Weights of a small mixture-of-experts language model, trained from scratch on English Wikipedia.
Size: vocabulary 32768, 35.1M parameters.
Experts: 64 experts in each of 9 layers, 64 clamped SwiGLU neurons an expert.
Training: a variant of Muon for the experts, 303M tokens, 9235 steps.
Below are experts of layer 4 (counted from 0) of a mixture-of-experts language model. Rows are named router (the router's row for the expert), gate (a neuron's input weights, with its number), up (a neuron's input weights, with its number), down (a neuron's output weights, with its number) and show model dimensions 0-191. Each number is 128 + 24 x the weight over its row's rms, rounded and kept within 0 to 255.
After each expert's rows: a language model's description of what the expert responds to; "comes before" lists some tokens at least twice as common just after its tokens as in all text. This comes from a sample of Wikipedia text that the model never trained on. Tokens count by the router's weight.

# expert 15
router [148  97 176 137 154 126 128 129 111 175 134 135 128 118  98 126 115 110 135 218 155 132 160 165 145 121 137 138  83 187  87 120 103 139 149 105 131 132  75 137 125 152 141 120  80 113 131 133 117 127 128 136 145  98 149 123 107 104 154 139  76 110 127 164 116  84 162 115 150 126 123 130 116 151 103 112 135 127 126 116 120 159  80 185 127 103 145 109 130 112  68 128 154 137 133 172 106 127 167 123 115 102 130 155 166  69 139 133 113 147 106 125 145 174 131 159  80 118 116 158 122 133  98 139 170 107 139 109 126 106 153 121 142 187 135 120 121 139 122 110 128 113 101 146 127 131 147 132 111 180 139 125 118 106 134 128 122 110 125 123  98 169 116 127 136 135 134 118 141 130  83 120 139 167 138 145 148 110 127  86 124  92 165 137 118 144 151 100 122 112 116 113]
gate1 [135 137 164 114 151  97 111 156 118 148 182 138 154 109 156 121 167 151 125 158 103 105 112 141 139  83 166 133 103 117 125 121 124 123 114 152 118 194 122  87  90 115 105 129 164 111 117 120 138 179 127 165 152  99 129  99 139 154 118 112 130 135 166 153 132 113 127 112 121 103 142 112  65  75 163 142 160 126 106 140 119 188 112 112 110 102 174 116 106 124 115 118 153 180 134 111 124 156 103 115 148  98 116 111 160  99 133 127 116 120  96 145 129 136 130 150 132 139 142 124 119 114 114 113 139 118 147 117 134  77  92 134 148  84 112 152 137 124 128 133 116 124 161 117 129 162 122 163  75 142 111  88  98 114 116 142 145 134 161  64 129 137 153 126  82 136 136 128 123 153 135 142 148 132  94 157 141 172 125  97 117 145  88  85 149 140 125 136 109  85 124 126]
up1 [157 126 138  83 139 141 139 169 129 154 124 126 104 106 131  98 169 141 108 137 125  82 158 147 137 114 123 124 132 113  88 102 114 130 165  94 158 147 115 117 105 101 134 142 106 168 113 148 138 127 137 162 128 118 116 169  80 124 117  74 119 121 113 162 131 133 131  89 154 133  84 153 152 136 122 139  95 101 153 129 136 130 136 133 148 129 200 156 149 179 126 127 156 118 109 137  89 129 105 134 146  72 140 152 140 147 144 151 103 132 122 108 129 111 136 115  99 105 171 137 155 168 121  86 152 125 130 114 126 158  77 162 137 131 112 127 130 164 149 153 104 114 141 108 166 112 101 141 142 192 118 117  99  94 149 153 137 118 107 120 113 125 128 131 163 107 135  98  69 153 136 101 134 131 122  99 108 143  79 121 157 118 151 171 121 121 103 158 143  94 121  85]
down1 [115 116 158 126 111 111 156  93 100 143 128 128 111 125  84  74 154 125 120 142 177 148 158 160 168 142 154 171 106 142 117 142 119 140  91 138  95 123 123 136 132 133  77 109 103 151 119 142 139 136  86 123 148 116 144 102 135 123 154  72 127 131 122 128 123 132 136 118 137 176 131  85 115 107 105 124 120 115 125  82  98 123 118 121 140 108 123 130 190 132 134 155 132 176 150 108 118 122 136  95 124 120  99 162 106 105 115  81 123 140 126 105 110 122 153 111 143 124 129 128 143 132 111 120  72 133 165 122 118 106  99 133 156 126 126 123 137  94 143 154 148 150 114 100 175 106 134 143 148 134 147 163 210 177 112 142 132 146  83 133 151 152 128  92 124  99 121 164 138 123 149 162 100 118 151  72 139 172 111 151 121 105 161 156 162 125 143 133 120 143  84 112]
It responds to: Year-initial digit. The first digit of a year, usually 1 or 2, especially in birth dates and date ranges, e.g. 1926, 2020, 1980s.
comes before: "9", "0", "8", "7", "5", "6"

# expert 45
router [165 106 135  92 110 139 136 153 113 136 112 159 127  82 135 119 127 100 127 136 106 142 152 144 129 135 142  81  85  89 123 133 135 137 126 169 130 151 121 111 115 101 142 139 129 124 132 125 156 137 108 137 103 120 112  92 153 131 124 132 123 184 219 131  97  81 161 133 123 142 163  94 141 114 116 116 136 114 158 131 124 161 125 174 103 139 128 120 151 124 103  90 133 110 121 131 100 116 137  83  90 115 118 147 116 116 151 110 151 166 113 128 117 122 120 148 109 132 127 169 123 125 102 107 112 113 131 127 123  86 112 141 161 112 104 138 101 121 122  84  69 161 140 135 112 122 102 110  85 179 100 154  85 153 141 155 144 121 166  81 124 141 177 124  87 139 145 102 172 140  88 130 134 132 142 132 122 148 125 100 145 132 168 125 113 159 188 136 165 131 152 100]
gate11 [ 99  59  96 164 156 148 170 130  89 104 139 109  98 143 115  93 131 157 114 143 102  70 147 135 121 150 119  89 100 140  94 140 132 150 156 157 118 142 124 140 139 123 124 136 120 150 170 160 146  87 147 119 128 157 123  87 122 143 137 121 115 123 177 120 115 157 100 112 136 150 136  92 130 161 123 113 129 101 123 172 135  79 127 108 125 165 157  88 140  99  86 145 128  85 134 152 102 137 154 142 131 123 100 139 137 102 109 118 122 121 160 158 131 141 132 161 139 112 140 132 146 140 137 105 150 133 117 153  96 100 105 130  85 138 153 143 157 106  94  68 133  88 142 118 162 102  91 160 101 157 152 112 158 146 107 120 162 101 142 150  99 117 149 132 100 138 123 121 135 103 102 111 184 150 143 101 136 144 152 137 109 119 164 113 108 143 134  94 149 132 173 108]
up11 [148 115 104 113 104 148 116 154 144 113 112 158 128  79 140 124  97 137 128  91  97 144  82 181  99  86 174  95  97 158 139 110 148 126 153  98  99 117  86 146 140 145 197 127 170  60 122 147 113 131 128 117 127 114 136 124 123 124  90 110 132 134 150 130 100 122 127 157 143 115 121 122 116  90 153 167 177 122 119 139 147 128 133  88 100 145 129 124 105 158 124 134 109 129 129 128  93 128 123 124 131 110 102  97 137 107 120  81 112 139 152 141 117 138 140 135 109 134 153 114  97  86 111 124 142 100  91 151 143 168 180 135 128 151 134 111 108  91 156 170 128 123 109 156 121 131 160 174 118 154 143 150 157 108 119 121 115 145 158 149  90 142 163 109 144 159 125 141 122 158 147 139 120 133 145 174 123 112 165 115 104 121 161 171 102 107 117 120 127  86 176 114]
down11 [121 139 135 126 135 123  61 144 158 137 153 134 142 122 130 124 129 123 136  97  99 114 145  97 118 138 106 180 161 109 158 102 110 123 127 126 108 102 135 126 109 165  81 114 126 117  87 120 104 119 129 162 116 128 113 124 164 146 128 144 141 104 111 115 142 125  98 130 116 131 134  97  98 120 143 137 153 132 121 167 146 157 117  93 130 117 139 117 140 121 130 119  82  80 116  95 173 108 138 148 106 154 106 143  65 104 128 136 118  99 136 148 149  91 135 148 152 119 113 154 113 131 125 172 114 115 140  95 136 117 124 137 116 181 119  92 160 135 181  60 143 116 115  95 108 130 179 176 176 113 128  82 120 102 147 148 149 123  61 147 147 143 128 158 160 158  98 127 115 136 160 138  91 160 165 133 175 116 117 117 132 148 135 133 166 125 166 120 121 159 135 136]
It responds to: Plural noun endings. Plural nouns and plural suffixes in descriptive prose, often science or lists, e.g. glycosides, microbes, communities, events, areas.
comes before: ",", ".", " and", " of", " in", " are"

# expert 42
router [ 75 110 125 125  94 195 130 124 116 128  84 139 132 101 156 129 158  91 117 159  99 126 132 123 158 137 143 102  91  93 151 139 160  98 138 137  97 142 149 121 142 119 148 164 113 130 182 123 142 155 112 109 154 104 117 116 157 133 148 117 120 173 177 118 105 120 161 144 128 133 126 115  97 106 115 103  88 125 146  78 134  97 103 133 149 146 134 129 150 114 133 124 183 108 126  80 107 134 128 140 114  90 133 144  99 112 155 123 155 160 113 123 101 114 171 118 129 137 123 200 106 125  81 118 122 143 168 151 121 111 107 101 158 122 109 129 132  98 129  92 117 151 120 135 109 133  90 108 120 171 118 158  89 149 133 158 141  67 112  73 115 170 190 132 118 134 123 113 150 140 117 149 130 114 130 125 135 134 123 121 120 129 142 116 113 126 157 140 117  79 133 136]
gate1 [ 95 118 119 129  98 140  91 113 152 116  97 112 177  94 124 114 155 114 106 113 137 139 102 127 144 157 128 136  98 104 128 119 160 157 144 140 107 123 130 123 128 131 126 161 153 125 122 130  87 123 101 151 181 117 115  86 209 138 124 142 120 168 148 122 106 149 147 159 135 109 167  87 127 143 119 124 121  99 113  91 129 133 123 132 149 134 107 168 146  90 107 123 147 107 132 112 138 137 138 113 129 149 147 159 120  86 156 140 130  98 114 114 105 132 144 108  75 132 145 130 126 145 139 110  57 168 181 121 153 132 108  70 136 146  99  86 135 140 121 123 169 144 133 156 121 129  73  95 130 135 116 140 174 137 126 137 143 135 138 130 135 160 162 121 172 133 119 107 138 106 123 158 118 134 204 114  87 151 147 113 121 109 136 156 111  93 131 142 135 124  76 115]
up1 [113  92 116 105 101 114 109 120 158 122 139 140  71 104 134 126 149 159 129 131 108 127 168 118 149 179 118 161 153 100 153 155 113  97 176 100  95 128 126 139 125 181 132 125 111 132 126 101 146 117  90 154 130 116 108 100  96 135 120 122 143 142 119  94 146 137 146 134 109  85 115 101 127 150  82 146 122 130 145  82 125 135  72 103 154 168 134 112 102 122 126 140 148 133 156 125 131 135 128 126 109 121 143 148 129 142 132 112 153 134 157 129  87 156 155 157 157  86 189 165 140 138 136 121  81 172 138 145 155 115 107  94 139 129 159 109 130 131 150 160 125 161 131 128  86 138 136 101 178  83 120 131 117 111 111 121 104  99 152 111  96 121  95 113 171 139 126  95 145 179 154 127 103 161 102 141 112 143 153 129 136 113  78  90 102 147 143 158 159  90 124 132]
down1 [171  94 143 169  99 107 156 119 113  72 157 144 112 131 139 142 127 145 149 112 134 149 154 111 134 146 154 144 103 142 130 104 126 138 177  93 138 139 120 104 158 111 118  97 102 115 118 114 132  84 171 129 121 123 111 133 127 121 156 107  96 131 103 144 131 125 113  84 138 160 118 135 130 188 116 103 154 132 118 111 131 129 112 161 135 113 154 142  91 139 145  98 109 130 120 126  58 146 132  96 154 125 104 127  65  85 131 155 164 109 133 126 137 136 124 102  90 135 162 100 161 140 144 122 139 153 121  67 141  77 124 146 154 117 126 127 168 118 123 116  84 115 119 153 149 105 171  97 149  98 135 129 151 113 122 142 104 141 133 182 106 124 152 154 111 143  76 175 107 106 167 114 131 130  99 138 147 174 153 128 140 152 105 148 156 149 122 113 129 101 159 129]
It responds to: Common concrete nouns. Ordinary head nouns after an article or possessive, naming people, groups, or things, such as children, water, women, forces, air, ship.
comes before: ".", ",", " and", " of", " in", " to"

# expert 41
router [113 124 128  98 131 117 145 146  99 160 110 163 166 143 144  76 110 119 148 145 107 118  85 139 137 103 137 110 125 155 128 111 136 177 144 138 143 134 114 124 100 131 149 154 137 115 138 121 139 164  95 141 133 101 120 112 146 149 169 135 107 189 163 159 138 122 176 145 127 122 124 122 130 113 122 158 105 170 126 129 133 156  33 153 150 145 105 120 127 203  82  96 126 133 173 147 142 134 127 120 134 122  86 133 126 130 129 151  90 155 125 133  92 103 108 157 110 106 119 128 136 101 130 118 133 128 131 131 148 120 134 155 146 112 118 140 141  90 108 143  98 139 152 136 114 158  99 101 137 100 144 104 129 139 129 157 158  86 140 111 159 168 176 142 115 133 124  47 144 138 117 114 126 147 109 131 127  77 144 128 138 142 124 114 108 173  94 115 134  79 138 113]
gate1 [120 105 123  99 110 150 111 169 128 160  90 114 144 129  63 102 147  74 165 117 104 143 157 141 119 118 124 122 102 153  99 122 106 134 138 128 162 144 113 128 113 191 113 102 140 173 139 115 107  94 107 144 181 111 112 107 107 137 150 133  71 121 169 121 156 157 154 134 142 156 148 118 125 146 140 127  91 143 170 144 116 142 113  90 134 139 104 105 140 135 102 115 148 130 123 140 113 116 119  70 177 121  75 144 113 166 129 128 120 140  97 127 183 118 139 131 141 116 160 142 152 124 137 118 127  92 106 140 144 150 180 133 100 117 125 128 107 132 115 133 149 104 136 124  83 168 145 142 121 133 178 122 108 123 140 174 157  78 146 117 160 122 113 115 126 131 112 112 113 148 128  86 137 135 155 121 143 109 157 143  74 134 139 163 151 147 147 129 103 145 134  81]
up1 [121 141 112 115 122 104 141 156 134 147 116 129  80 103 119 150 186 126 105 114 133 163 159 157 144 124 143 139 156 136 116 129 148 151 126 148 147 158 114 102 190 116 168 135 136 119 101 148 121 111 140 104 122  95 137 124 131 163 141 118 140 175 130 132 119 123  84 158 155 120 154 114 103 121 150 165 119 130 113 185 149 167 124 124 103  97 174 110 170 147 136  93  92 140 148 146 140 136  97 122 136  98 124 126 114 150 134  61 105 137 110 101 159 185 158 108 131 153 126 140 108 148 163 173 148 125 170 143 138 120 120 150 149 143 137 117 108 127 107  97 102  95  67 148 102  97 125 145 119 138 115 159 126  88 143 143 170  90 133 157 141 122 131  73 153 110 101 146 101 127 100 145 100 125 105 103 134 103 123 111  97 146 127 168 153 123 144 141 136 115  98  96]
down1 [125 125  92 134 122  99 165  94 135 108 121 141 199 130 117  92 140 123 105 117 144 116 132  97 132 117  96 110  96 118 128  89 137 112 130 113 133 134 105  95 147 119 173 101 100 104 127 116 135 132 139 130 117 154 153 158 132 107 113 128 143 119 124 118  95 106 114 165 138 136 119 149 110 139  79 133 119 143 155 104 118 170 113  96 193 194 149 106 101  95 107 124 148 122 119 119 145 110  98 130 151 153 182 114 117 152 130 154 103 134 152 136 156  91 157 112 114 148 147 114 138 111 120 114  98 159 121 137  89 101 144 129 140 102 126 167 166 124 127 144 166 132 141 101 157 102 107 136 112 167 119 154 155 150 138 163  87 139 101 142  98 159 103 108 125 140 137 131 127 161 159 136  84 177 118 115 117 163 103  98 195 102 161 121 149 142 101 122  90 144 122 164]
It responds to: Adjective and participle endings. Word-final suffixes completing adjectives or participles after is/was/be, such as -ive, -ated, -ized, -led, plus developed, popular.
comes before: " to", " by", " in", " as", " with", " for"

# expert 48
router [137  98 145 152  83 177 139 122 138 155 119 170 169  89  99 148 146 117 141 116 122  92 178 143 118 126 119 106 138 144 120 115 148 122 108 135 144 147 122 107 132 131 120  93 153  91 143 102 107 162 130 128 105 138 161 118 116  92 101 124  98 103 194 127 136  79 106  95 141 147 138 138 139 121 134 162 163 120 128 127 125 110 134 124 134 122 150 121 142 199 133 135 169 106 221 147 100  69 155 140 105 152 132 129 180 146 115 124 121 111 105 110 137 159 126 128 124 121 136 143 113 137 125 132 147  93 160 179 130 110 130 130 115 125 117 130 135  68 143 119 134 125 111 165 143 126 159  84 131 152 123 141 143 135 132 126 133 133 134 132  93 114 148 138 116 124 166 132 121  87 140 121  93 111 118 100 118 113 108 140 175 195 163 142 113 149 110  96 118  97 117 141]
gate1 [123 127 147 118 115 126 160 122 113 187 150 131 120  75 151 143 149 153 134  93 168 113 116 139 149 104 130 116 140 153 118 142 133 117 123 103 142 155 126 130  83 138 126 102 140 124  97 101 137 132 113  77 113 125 115 126 137 121 102  99 155 141 145 120 145 131  93 120 132 141 156 152 132 146 138  94 142 110 172 193 142 156 105  94 151  93 126 119 122 134 120 121 125 152 133 198 127 156 107  96 133 120  85 100 135 153 134 114 104 146  65 118 128 157  58 104 136 124 157 101 140 159 149 120 128 117 121 111  93 107 137 161 105  90 135 108 152 136  97 111 102  78 134 159 165 127 137 133 155 162 169 173 127 130 155 139 109 126 132 141 110 119 104 148 134 126 140 118 159 103  78  74 132 150 133 113 152 108 111 105 124 116 175 130 138 111  96 164 172 147 100 138]
up1 [108  94 153 134 184 148 127 102 156 147 142 122 139 148 123 179 130  69 149 117 117 145 148 121  99 116 183 157 131 156 130 104 118 175 147 152 106 129 105 125 105 123  95 143 164  90  92 159 109 104 130 142 130 106 107 137 147 149 137 103 147 103 148 110 112 113 126 169 152 154 121 147 132 121 144 126 139 128 101 115  92 138 138 160 134 138 105 105  95 138 134 126 133 114 129 131 144 109 141 129 100 101 121 151 107 178 160 104 167 144  85 166 127 146 141 134 110 152 123 139 103 114 107 110 146  65 148 152 134 134 171 142 175  84 122 139 122 148 105  79 125 106 139 140  86 149 193 168 104 102 111  93 124 136 137 123 147  99  98 119  93 115  89 139 133 138 127 143 126 131 161 107 102 119 136 131 117 140  96  96 147 172 126 122 141 141  98 110 138 123 155  64]
down1 [129 143 155 158 141 125 115 115 160 152 116 115  80 131 161 110 113 122 108 136 104 123 130 108 141 152 135 156 129 133 103  79  94 162 102 128 108 106 178 155  98 137 141 102  94 125 122 124 165 104 100 130 128 144 109  90 154 150  99 129 120 138 150 125 117 141 164 119 125 135 154 129 143 158 103 122 154 114 133 114 142 127 144 129  88 135 116 155 106 100 134 112 140 141 135 166 129  77 151  84 187 144 109 137 121 141 172 134 134 126  75 151 163 107 102 156 155 101 118  97 119 163 140 129 108 136 130 142 110 165 119 105  95 120  99 153 122 125  98 151 129  88 175  77 130 110 136 132 117 139 116 142 126 112 155 171 108 125 122 122 128 137 162 125 116 103 142 144 163 181 159 160 123 137 155 143  26 121 125 137 129 141 122  89 105 127 121 158 108 173 101  98]
It responds to: Space before numbers. A lone space token that comes right before a number, usually after a pipe or colon in tables and stat lines.
comes before: "1", "2", "3", "4", " |", "5"

# expert 26
router [162 139 124  89 105 135 158 114 123 116  93 163 154 131 139 107 164 120 127 159 121 136 113 162 129 107 123  81 113 117 171 148 108 149 113 114 148 120 150 147  96 142 167 170 114 161 123  94 126 105 137 112 101 146 135 113  96 128 145 125 118 168 112 145 104 127 125 140 144 140 203 151 185 106 118 132 116 128 129 129 117 134 107 132  88 147 108 136 124 185 153  94 135 132 182 116 136 109 184 101 127  89 134 137  87 138 136 131 132 133 143 124 119 104 128 124 133 162 104 143 126 104 122  96 143  84 123 146 152 131  80  86 127 165 117 131 107  89 101 127 185 132 139 114  90 143  85  68 105 142 118 147 135 123 128 161 103 136 124 136 108 143 164 121 116 201 139 125 141 119  88 154  92 157 132  96 149 132 146  97 155 141 134 141 133 120 111 128 145 138 111 103]
gate1 [123 148  86 153 158 135 127 129 106 132 137 140 123 142 148 120 116 112 121 135 108 112 127 133  90 122 155 139 119 162 148  97 107 160 146  99 142 123 142  94  80 129 159  65 145 138  91 131 108 147 105 149  90 124 151 137 140 161 109  81 115 132 150 121 119 168 140 125 164 154  78  71  91 139  78 119 141 107 159 154 144 114 120 181 124 151 107 139 165 157  56 121 143 108 108 112 102 159 148 129 149  78 134 148 114 122 100 109 119 127 101  84 107 143 104 132 153 145 141 133 116 160 136  99 120 145 139 148 181 176 107 145 149 129 108 134  91 162 152  91 106 118 156 130 124 127 145 114 131  83 140 161 136 114 160 128  92 151 140 135 164 110 135  83 118 122 148 126 102 128 141 132 113 141 106 144 142 143 120 138 180 121 180 128 107 136 126  97 118 125 126 147]
up1 [111 173 131 134 172 114 158 143 119 136 129 126 136 129 158 133 155  68 108 120  74 108 129 129 156 116 130 149  99  95 147 110 156 121 119 109 175 132 113 112 195 113 120 107 106 125 148 130 156 179 168 159 113 121 172 136 114 163 143  59 123 126 142 147 120 126 134 161 122 115 120  95 169 115 100 118 134  95  94 150 110 144 113 111 125 107 136 123 170 115 160 134 129 100 122 133 172 137 151 175 132 105 124 107 105 107 111 134 127 173 127 121 122  83 151  92 115 135 106 141 132 112  55 118 119 133 151 112 131 159  84 146 117 163 156  82 151 108 100 117 104 106 128  94 131 119 141 132 147 145  77 113  91 135 174 123 146 126 126 144 122 155 160 115  97 108 173 147 143 109 107 112 161 103 117 115 109 150 107 125 144 124 140 150 139 137 137 116 122 111 138 157]
down1 [112 120 119 129 169 105 141 123 144 106  84 131 127 138  73 162 175 111 129 126 111 148 128 122 106 121  87 134 119 114 102 140 125  91 137 135 110 166  86 110  83 105 138 115 186 109 135 143 103  92 132 161 119  68 142 110 127 140 114 163 121 166 125 106 114 139 115 143 138 129 151 124 130 164 122  83 131 126 138 147 101 127 162 141 109 145  77 146 105 153 113 120 136 129 126  98 125 138 168  99 120 111 146 129 132 156 137 137 110 120 105 105 140 122 125 106 106 123 147 135 121 139  97 124 121 127 136 154 137 151 140 155 106 130 179  81 163  54 101 153  82 154 168 126 142 128 124 168 189 171 158 122 108 176 134 113 129  99 132 167 142 158 119 153 117 147 162 134 132 148 116 123 134  89 153 146 138 149 131 108 133  85 100  74 128 152 103 111 148 147 137 154]
It responds to: Table cell separators. Pipe and semicolon separators and numbers in sports and statistics tables, e.g. standings rows "| 6 |", plus === heading marks.
comes before: " ", " |", "\n", "|", " —", ";"

# expert 33
router [ 77 127 146 139 131 145 124 158 149 134 130  99 113 115 147 138 146 139 102 151 159 124 206 124 181 105 152 137 124 152 184 122 113 109 120 116  96 157 111 150 150 101 119 132  76 119 114 123 174 109 130 122 145 120  90 120 106  98  75 136 121 121 197 138 110 140 133 142 127  86 143 150 131  95 130 163 137 140 142 142 146 143 149 143  99 121 126 150 111 129 125 107 111  91 129 148 109 137 154 151 140 172  94 109 125 119 151 118  82 161  74 106 104 147 137 150 111 145  91 139 127 108 135 117 152 129 139 133 143 123 146 112 134 122 138 140 114 145  61 116 120 128 137 181 136 164 142 113 123 122 156 127 135 126 117 133 100  72 153 109 113 115 145  89 133 115 171 109 127 145  94 150  87 155 151  57 113 133 129 114 143 123 125 136  68 120 115 113 149 136 146 133]
gate1 [ 95 101 129 129 125 129 132 139 147 165 105  89 119  76 166 129 127 125 122 187 155 104 146 103 105  97 149 160 100 117 128 152 137 106 146 125 164 140  84 120 156 130 125 145  91 145 122 148 146 120 154 155  85  84 115 129 130 123 135 146  97 135 131 174 123 109 131 118 115  92 149 163 161 116  76 125 130 164 132 145 154 129 135 140 160 117 127 137 160 111 137 108 136 137  95 116 149 190 136 140 130 120  98  66 152 129  96 103 143 128 101 137 116 124 112 139 116 114 123 119  85 140 109 141 124 148 157 113 173 151 144 178 102 128 137 145  67 135 127 113 129 137 151 157 169 105 128 129 125 174 149 112 139 110 115 119  84 118 113 149  99 140 136  89 158 135 170  86 134 151  99 134 124 173 139 132 104 184  85 116 106 102 118 115 136 101  96 137 129 110 147  94]
up1 [112 112 120 116 135 146  89 136  69 155 148  96 128 134 146 112  71 138  89 121 133 156 147 147 159 141 141 118 122 133 121 124 106 169 119 105 136 120 148 126 109  94 118 121 175  96 155 125 172 137 158 106 155 125 143 146 100 151 121 141 158 141  86 172 138 123 157 108 128 177 139 105 149 126 137 126 129 145 128 134 114 159 120 122 110 149 100 113 118 116 139 137 133 127 135 102 129 113 131  94 161 149 152 131 120  83 168 160 132 112 147 103 101 126 157 107  54 139 115 149 134 120 157 111 134 123 109 138 141 118 153 106 105 124 112 135 135 137  58 130 110  89 123 108 122 114 110  96 191 161  75 149 135 107 117 124 122 181 204  79  98 138 152 147 127 146 106  97 114 137 141 167 126 162 134 130 103 126 122 120 104 135 107 141 179  89 134 156 123 126 142 135]
down1 [114 145 123 127 123 137 106 111 126 108 127 107  97 179 143 120 115 121 144  94 128 169 122 105 158 114 178 166 159 104 118 134 134 136 134 162  78 133 161 120 149 134 141 107 115 147 160  94 127 148 145 143 115 130 128 156 134 100 173  97 166 105  97  95 130  98 100 120 123  71  99 112 136 128 167 133 128 100 101  89 138 146 145 141  91 128 168 154 142  90 129 144 149 120 127 142 143 128 122 147 135 121 174 122 133 160 137 119 145 154 104  96 103 126 106  89 149  72 116 141 101  74 151 111  99 121 136 135 113 115 139 101 133 151 146 116 130 166 124 162  93 145 126  94 129 120 125  84 188 138 147 141 129 116 147 157 120 108  96 156 116 135 142 144  99  94 113 162 141 129 119 119 126 108 185 103 148 127 108  92 158 160 123 144 173 134  81 127 152 168 150  88]
It responds to: Year middle digits. The second or third digit of years, mostly 0 and 9 after 1 or 2, as in 2013, 1959, 2024.
comes before: "0", "1", "2", "9", "8", "7"

# expert 35
router [149 147 115 122 133 106 119 153 128 154  90 137 132 146 107 142 103  87 145 161 138 111 113 124 118 127 117 142 132 161 159 142 119 138 131 134 121 182  90 144 104 121 135 149 118 102 159 149 172 151 140 134 125 118 115 109 114 152 109 137 148 124 157 138 174 143 121 119 196 107 154  97 121 115 122  79 137 182 149 139  76 159 146 156 113 150 116 152 118 129 160 140 130 133 113  81 114 127 119  81 100 146 131 125 139  84 141 104 142 119 150 112 131  93 151 150 130 147  89 121 138 129 127  88 126  96 139 154 107  67 109  89 173 118 126 122 107 125 153  38 117 121  91 106 135 132 171  89 149 173 133 108 108 136 115 111 174 109 162 124 120 148 115 149 137 121 145 123 133 141  92 146  88 133  71 148 113 142 108 103 165 138 121 142 139 141 132 123 110 120  99 129]
gate1 [119 147 119 161  99 128 134 133 104 164 118 136 132 158 141 116 145  92 167 135 124 146 106 124 151  82 153 138 131 175 145 127 114 127 150 118 132 116 109 120 118 110 183 128 120 103 126 204  94 167 160 143 137 152 168 102  97 111 120 145 128 137 127 134 133 102 115 156 150 123 115 108 148 105 158 116  97 136 135 112 112 130 137 126 123 152 135 140 131 117 110 128 107 150 147 155 115 103  92  85 151 114  91 127 170 100 155 152 136 151 151 163 110 146 126 126 133 119 134 113 127  89 110 107 129  99 128 119 161 106 137  65 139 133  70 164 130 137 137 103 132  82 147 141 128  84 153  93 130 132 159 122 111 101 112  79  87 121 145 110 125 105 127 162  59 110 128 191 158 117  97 157 105 134 113 102 112 164 135 165 135 161 172 139 110 113  86 127 110 126 149 122]
up1 [148 132 125 114 136 117 172 123 130 125 116 111 133 122 127 114 151 133 137 139 127 145 134 100 133 126 123 106 143 100 140  98 155 143 175 123 118 122 101 144 112 116 116 120 142 139 130 118 113 134 143  88 163 168  94 132 144 152 130  94 140 100 117 154 121 120 106 129  97  97 182 156 105  93 133 183 209 146 125 140 111 137 127 106 141  99 122 136 174 108 157 126 117 102 122 122  88 113 126 156 127  87 139 149 116  93 145 105 168 130 109 157 159  79 158 136 130 160 153 130 151 153 136 128 171 111 101 161  99 114  91 118 131 146 150  88 149  84  91 105 108  98 153 146 132  65 156 111 141 110 154 145 157 121 115 195  81 114 130 155 111 144 120 113 160 122 124 125 115 121  96 186  93 113 140 120 126 126 104 132 130  90 115 162  92 152 107 151 143 144 134  95]
down1 [117 163 156  78 155  80  87 172 124  78 123 151 173 156 124 156 122 159 148 152 165 129 127 142 110 214 123 168 139 166 102 127 104 127 108  82 123 125 101 113 106 103 153 112 146 100 116  79 131 147  85 131 168 141 117 125 131  92 144 131 158 136 140 136 135 147 148 107 150 148 120 144 156 122 102 144  92 141 135 148  91 132 146 139 152 110 115 110 156 145 105 116  93 109 112 162 144 122 126 115 119 156  88 114 184 126 139 131 102 124 104 113 126  68 111 154 126 132 129 121 135 134 116 123 116 102 130 183 142 133 121 122 131 163 139 141 145 148  59 148 128 122 131 107 112 128 135 138 143 115 107 152 125 114 158 157 150 136 133 127 128  70 143  97 127 107 135 118  93 166 118 120  96 155 134 134 116 125 120 136 114 136 114 138 178 117 122 120  98  72 146 123]
It responds to: Infinitive to, modals. Function words in prose linking to a following verb, mostly infinitive "to", plus not, can, would, may, into, until.
comes before: " the", " be", " a", " have", " not", " his"